Below are experts of layer 4 (counted from 0) of a mixture-of-experts language model. Rows are named router (the router's row for the expert), down (a neuron's output weights, with its number) and show model dimensions 0-191. Each number is 128 + 32 x the weight over its row's rms, rounded and kept within 0 to 255. Numbers have three digits each.
After each expert's rows: "comes before" lists some tokens at least twice as common just after its tokens as in all text. This comes from a sample of Wikipedia text that the model never trained on. Tokens count by the router's weight.

# expert 6
router:192142126172137139126143176116117150110093104133105143093137088178101130138150170150184146123131086121150094151138183096100156089111054110076104136187077125067156104134114104138137107132086062138122104130135063171196175102138095177063143102122130181097130117137091139120085136104114107155160128140095093154134073107152177169163051121132118199144079134082074111142164114117138096118083135131126118078100171071131108099117174092100111117094149145098163150146136102133140116162094181062138166137140120133109195128116123134129077163076118175148189157175129087135112132080110074170
down0:187104166179159122167156074138095146131034176123157133099133157120100126176153068097156086089108180117133053177107161140141106216131139152098081184093105135093123136149130087147093121114118157161087159119134101133161108089092131151124105074162171121162074108091174070174134097082144131113125124124157079057093108116118117126151152109125124122109118145115137140108161084136163127114152126152137059188133166153093131139137109159106165095126086080104149207086148095125153158131101077113184141143051124120130100104141034102142177103070122118120151129107134153127154130136143104122
comes before: " ", "\n", " -", " —", " The", " 3"

# expert 4
router:172060095160094154154121088118147175140149068124154137099157132079152105078129136104115109119107158099077072068113087198143152150110192119132146098195146109104137156184107129149122137115047141135107087126164057115044135117121167153102114153097145125198103122176087184156089144078111134130134100120129122134119092082152161107102158090165156098098081119087142137151090107132137133107136170093135129170114162098152156167135117118123111135142169202082101087139111110106134090137162134087112147141143186105119163110125130161125148108119080202128076098098123089096192115180089159190
down0:221148169170149175170126080156109165115081117095145095173152138124117117085140073165081111131100228112167123116155166125161065094120111138085130130120120096081088134117185117126118166182135111084145027102142078163110114130029148123122104139195117186138100107109133076108116092139123163097169155151118086120158149138116154096088072169121080124135132152155146122097133101087090113133112110098178133145164107137164090116112139129090169117143107090121135137114148085121099141121115096158100158108089098149069129102128120104128146176044114145126141127125187138124125083124197116164
comes before: " and", " which", " but", " who", " he", " where"

# expert 0
router:070175106116091125098143178149157201083124168161140123094099133108123143155105113089093136099135178093144124083147135143078141121096074137115106064045102192123151107095094105119166092121135134081131141151111109057100124161102143114085151100133096093105128145118175116131136175191109159121125102161157112150151181150125125142189181165119144133138151159132144162096120090174159163153131091149143131108110118094098118186081092094109136057101090123173099117088121134138058119160108147134163176181140146120102100050101102116127105151178197069066102118113060127190116118088137125123
down0:130173159187176134191124109071142107102118152066097136079104124100091119221152108153182130143137149131170201124090123103166092184104116095133154160143141124140128098103134176100115108147126149160139151133182111171191176140129136124115101158160148167182055079147170097141152139129089097092169172062127099074081122164150101082116128185127097098142132128128117153145093104138096158121137166109138137127107148159105177124178121190105170065112105132147149120096089126190149160090113104126077172141090130155107103088166057137100192090079120110122149145150148147075116157102141106114
comes before: "\n", "==", "The", "===", "|", "In"

# expert 28
router:115171129113069138086098167106152106095090110192210058185127170089174106144173119146116159133068194134085171144178146148120160112147094114166142093120132119072136142076157147155128133095174117113129133185073144069117065067195135086121090146182102148130115111144155120158119068141165130160141126101159117156165115117131159078109104097156140130104185099088146104166186103120181146163138097158076106115155138112163141096138123171121156073166200102131107180080139157162119145150124099171117152135099128155081114139124130145109130130180089118117143112141081105113077068136166128134
down0:209154123175134187149163077143094131130091190121123156149143074100125082187121086138094118172175136097134111079144168146146083138142104128103122091172118146114116157119179097171130131107152109128088079159139094139136157138081167124122146108184144155217104088151180107152155108156097161120119135108122103099093086130151122119125177138081127117121123104159108176112067159100131092163178140129174106141158104124136174149136174117138117170124179122101081083131096088157162128167133093163138125131130196137099159136109026139195145138169079156086098151142176173119153125144206101080
comes before: "\n", " |", "=", " 0", "-", " "

# expert 61
router:180147195114143158104154121139093099084172176094170155131156185136119140152122113113144152178098142199138138112078106123109187121160145098127177176124118159166101174129119111152137118174170100158126109125143141122203106147067126173131149092134136092112150159124107090082064142168142094142187100125136111091133149165052097128111125133149098085147118185169151162150098137106153138074113127119134108123126087136149117106105081146091105196067157149149120088073102100162171164091082098139140147100058146054113121182185132129103135184103090123163090125132109078092093099075074101120
down0:187100072171120188169078089142084109101118172123128156143122151084102120192128116113170135140174139170133136103084126095129133160107167168135165142151175062138120193112146103153122124086119102159083108071122107152180095160158108143143104149211126119200075059158120144108145088160130077081102164115152130132120105183223093116116135188163122096112129135188075149094132149117107120118162110086170114131164146123148167133141137139119132119114119102136134074071181128075129163104147127172142128133055141089142151129138061091140125140142138121146078127137204104181127137140137137077
comes before: "s", "ing", ".", ",", "ed", " and"

# expert 8
router:113100108135143141179151154125107155144093168160150143115110124051120135139133156090078121144077131111144134106081075116104087103142169129163103140136166148110110134128111078088114101185128155122075152097148086182144115125162151171132130109102111152163145143106094229138114142072134208194088129149115128155095112161117183147169106145155127109099149129130081130155152039168141137111163132140127135136055130094104123173102130095163164128127134127135170132154081121167124149132121147199055126098101158139131192126095159208109125136051151187072168164130173171082097126140162112178
down0:159120135161169188161125132108142116104118147099101130113115097123103094207141120151146139117135147106172178122140145132147093135152183112148061155128139123145131111101108121089113166174147128142111077135127114198155166092128119151089057138177186129128096120152111080149148150102127085066179139088069075125086107149130102112138156181161165115128118108114142147146169094088141145092081180099159104150098108136142141121200163166110178111139124184131176084075168137169157178120091103146120168133054187176148118116135082129060158091089111094111117178190147119119142174054170136087
comes before: "==", "===", "The", "In", "|", "On"

# expert 39
router:106139102124096116191084159125133152148119129193059148090144172166141164087166151075151120076118078115111084164137129102128118086174133185142149111133128124112189123200149096128139142173115111175173072129149099163121157194134119182127095107106074146086128134117154153063181113118147178127060114099138099162097137081085132140101118066139099127163203075096126146092084080083191150094178093133093117135110082144113094166125154087155136074175082102144148140143110143166133118154160167138162093141116117126107130155090109127120135131061123155135154089197171140171144117114141099107
down0:157103134144125158135109105098086117147134144117182113094037174093105142189112091124115111117108141157143078116126075154146143138171190142110100113150168156091058110203142123135120182151154116139164068127139116153175144089108176131070116121169132121215143071131165072155076082095112188075141165134091154106081115119136092106120107149156120130165080111098127169112139092160124082087116162147128123082146174142120146194118117202107094119080118074118125137111149092188135155119119088130097107185148158126127106035107141114100147094088088096157113163111148169147132140121140130158
comes before: " the", " a", " he", " well", " \"", " it"

# expert 44
router:096116163057130121123107169069073188139142179114142154110142180068122152156084162081132157148107137154134161096142094106127099170070129134109120161095086163188146131212103086173129124108110084152064122182121150132174111117148108128136109105109107131139098125115155070084144076157113126170099156153100103107135126090156108104098165156156107104112132115170143150122129162130155126099152132131097128120093172159159084136081101175081165145098128146069119103067130126127097137031071098131144148134197109064133108086149119152120115136179123126094124128083213101076099109141095077077
down0:164180212166148153161185112131162140135090155177123141124169123127114117134169113170168103107145097139116106158108186100145139176125090150170183169107110171099152133143143099131092133156182187127150085162145117186088161112077193142158098109171167124161079109137144093150137113084078098069138158112139093095153104136120107083140103136135099103119154152160142145123095092144116101111215097186192094093108170132106164106181187185109125128127103161109166082071144128132064171159077100136110133129123170164105122080108131118132177083113199086132109143159114147099147143150133077122
comes before: " |", "==", ":", " ==", " of", "==="

# expert 55
router:107140148124106166128124093136125124113134141104161148132199109119116134090150091104127185144157104096066117147138136152175144077108169085177096081126095077177135152135113145100157173105089105167081185186163110097149109133099125150110189094126112113175152099113133167088109163076158180083117104168160120141072129130101080147082153132131142140119088138111144111189132061162147161098166113168134109137127119098167078160153121179089089121146083121142179127179096138185143075171092204110148120142169190193127162139107128085095148074143131182066158134142104083104088146105119160176
down0:151105149134099126186163083133105176122110164061161107120085091079081163161131051123123107146165139109181097143173125141216178160121104109133042144180135124141088137140152077146096160140194082100123098132152121145154148114118137102173146123107158146192069079079138109155090148124073166067215178097052129109130103109141136095111135156141160130165150085131081179097123091125147096133082164100142111192159147097129175162140166146095100110165116137110112089085104124114137154195125116157138113111097119117140124111162124144134134143105090118136129117163111176087144156129159137189
comes before: " the", " a", " he", " it", " but", " she"

# expert 14
router:099169094134091098114130131097120172158133133155175143127129178088093146076179097183141107105131184087124112117158101164145145129100081103080170141117123117114133171108166119141111132104090087092126073171150152122140134148153132080088149166182096168124097141149155068065184104184167131110136128110151175116191088156142125101124148152106151083124110114168124155110144158112096155148121145133095129076134034204076162111078155102125102135155136074073124107068172119133153135161122228108138118159166086106110121123148139071160129063152156132132096112114095150163108072145146172193
down0:180184166185197133197140087086163106121080168113145086115119175044118085224142044123138170154126170090145104185128153108170095200099112082077131129127148101136104111098128123142131074144125163132160092158135096197153149133072135145131135106111141148200115103118137071138102097141115116097153176048115132111102130089139147119160114141114144138112129128123070098120077094093140106099170149079148108180129167143121158166162166136099126116123142120134121136182114107125086178144136118102086141138150202118107162122177126191123151113120101091156116124143176148143150145106144112142
comes before: ":", ")", "–19", "N", ";", "),"

# expert 24
router:076142113137141149114135123149141135149084128108084124096154101087152165143051135109118086161085159098124138182138163176117103077076179067120172163134164153093147129134121161144142117122104190100129163148162071076113090126185120082178130118170056163143159194122150100086190124137123124127060159116120114126126135096134103156080161172120112116079137135151083110131092134113136111081158077140109176136093159103131152151118136100122131139149038115141103109062153136134146145166165135137122146188107070150087187125100115095123175170083165161103070181210091164111115111115156135110
down0:157153154190171154203135137092080152127091091109136123132099171079088147209224083117124124125096131123142178133127133147159116165106111164118108113152129134132110117125117068150145139175130157159163112135147121203156118151133098148127074151159150120204065098117081104145060077082106070102104179094136124080123085167120144142116093085142109092123101095118103141131141103117090127122161120108169113123129169148125147143169125130099143099160075105125152063073146112138167139164145107118088117148083108095131158055187089074160192154082117105147160193140149137068122166133156143128
comes before: "\n", " the", "The", "==", "In", " he"

# expert 46
router:155144151149114164150119072139128153143184176124185127138096174158113099177134128104134148120043107146162135128186062097108159185138111088093129106126129157191171157174108141166101143134142087091175111200115160136109086162124138146101102115124102124177188127138101135142090090178125102140115123057090073087173111146132107139157105108090099167106117106098170111115157132113101172083085132098069119153136126202090139063126108172106100135100126108153146145174130112098112114113169151134131083119127110110066071153159137171161179141157094093089169105156103067101104093151088055164
down0:172148125172164161160153098131104117100135158154126090164126121111096109178133094088123121157142129171144075146130180166142072139165127117119141111113121176186185094148122099175094161155134136120104147125151120189110136164114153130148104068138146150164054057090122064179098104139084096109171169095116108070114076112178157114076151170129103100099146115104132141091084097100123125117136186088142154154206179116166128143173139125129062094145111090122099048090186106122158171138121087117137102113065177151112147121169117124105131087111091126100089131131185167040148099143124135126
comes before: " of", " in", ".", ",", " for", " to"

# expert 43
router:162086160122085129149169130114140082141069154110114124124191136129104160131160083120099118071127129069100132126157100161092146158100158204161158117166156104089176146127140181086142094163088205114100105143148157122100143067097053118123108148119124130148092193111128084115131113111082117117128177127048129147142163155139143075133076171130132129133138087168105128119123141086182190140149132099146118053106091167103132127126192106136120123200114137101122094061151093097120109162116066149066190101096110155180150109156152149122137072124171143170101122068157129115166125077123127119
down0:151120178170141166198088083103106167115115187122128122167157137072075153148144125120153162162131140177140102180138143125160144151112126142115144120113090087112101124159092158157141200106158138125158089163091100240178102134075190133130089130175151151191063078105113111137104108109087115106144171089130089051132100083126115137113163140126122103134153116179109127116102105146146041116149177135138146153164103143111174140182129183081108107145091141158106081125163155091152146093133145132124125135060088149136124082183094113103107101113068137147084196130129128129139168171117102109
comes before: "s", "born", "R", " born", "S", "C"

# expert 47
router:150149131176111139106134147210155165112118151152205130154118098126159132134138055142122097097116138099118167099135103092166148159178144164155124106172121142138175080135174140111115141118115166143113125112155158097170082145196099127136163117145138116111160057110134167124126139091152147143168154081177113090159130129218130143111084109141116149190198109093195134114152166052118122148122143063115128152099153102127141138128140087120140183123107083097105102181152121079129075144075076192130135100226121179147187127097136076167118124143134173128124177126148063132125166130120137101
down0:181115114195118141141092051140100114120122152114149112115113129094122128206150121118077110108164188127175082110108128143108162186113144173127100142165141158109078128123132086161091190156146143136146130160109109184150165129127139112129139157158193180193090079177146137185116123124130142071170138076128073101167060150215110064114080153143143086132105142098116171103097086050128148143102168058125150149143107184139172113173151115070105073102103129128170091115157114150134176142132131145117100137099147154125110128160140105105116049158092129088092143145136143121129106099132109090
comes before: " the", " a", " his", " JPL", " first", " their"

# expert 17
router:073169122124120174161127177107158169200120132160194127130054064146118111141170127085129099135148037115051105176175080156117177115107119054165116121080109133158134069145145160123132127133117135192165199102119158158134120164173176116145143135121119135108148115193118162134131132168174114140047133141104172167154139103150086086174166102160149107070157132089168096122143163114119080121157113118150140146145137119145062104119145116141110067148096113091097100165107090115092162184149126115098155111170108125106073123134160123147188136121166132144096148156103099155136123105148159180
down0:149142127160168148172113105147136114168087111087154128125102115099067122160160117121117092170127120120189069166136188151086149141080132103118096154091100119153115126162156081196121163148116172109133107121129090200143189146105140159158152120198118122194082056107155104118132099122074153095119154105143121092087109131135120148066117140061194149132063098090129133102143091132166020121147145095152135175122122149171138129167164181082071115158082113099129156112140109107155143152168127163109126163115120110162167136136155108122107103087079129124138136101180146108137141188151035120
comes before: " the", " by", " a", " as", " in", " to"

# expert 3
router:202081154109092143149172113090103160107102108062121104131150172080120155171094129121129117142110170138140102093114098150149089140153163149125163116109168088101127113129133126099119126074169115136143099155127145090071111136127075118088035100128072069138101138187127108153119123188132099110139209079164122086120160082165127152146146081158153116123150108167091127096145187175137173087085131125172128108129166213093072122115132121140142123115157163102143143153197114122144153056125132129102153115134078099192180113156157148156175197160112080179160135141141190161134135122092108144
down0:175111134159179147184139103153107121116097153109194116105115196077094149124140093113125090126126152151153129165120136123169106114114107101115180129138135125175101170117117138190148108139198136162068104118126066205143150159058117136103131139161158149165139100076098095132076130113083154105118208055084110053170172111087148115118164157181123175157140172119098153102065110136078082097095129091196136156140107183117138137141172141105182089182103117140166101076141130130107191121113138137112134123065146119107115131123097090127165141138080143098100167099134140080158109120158105139
comes before: ",", ".", " (", "s", " in", " School"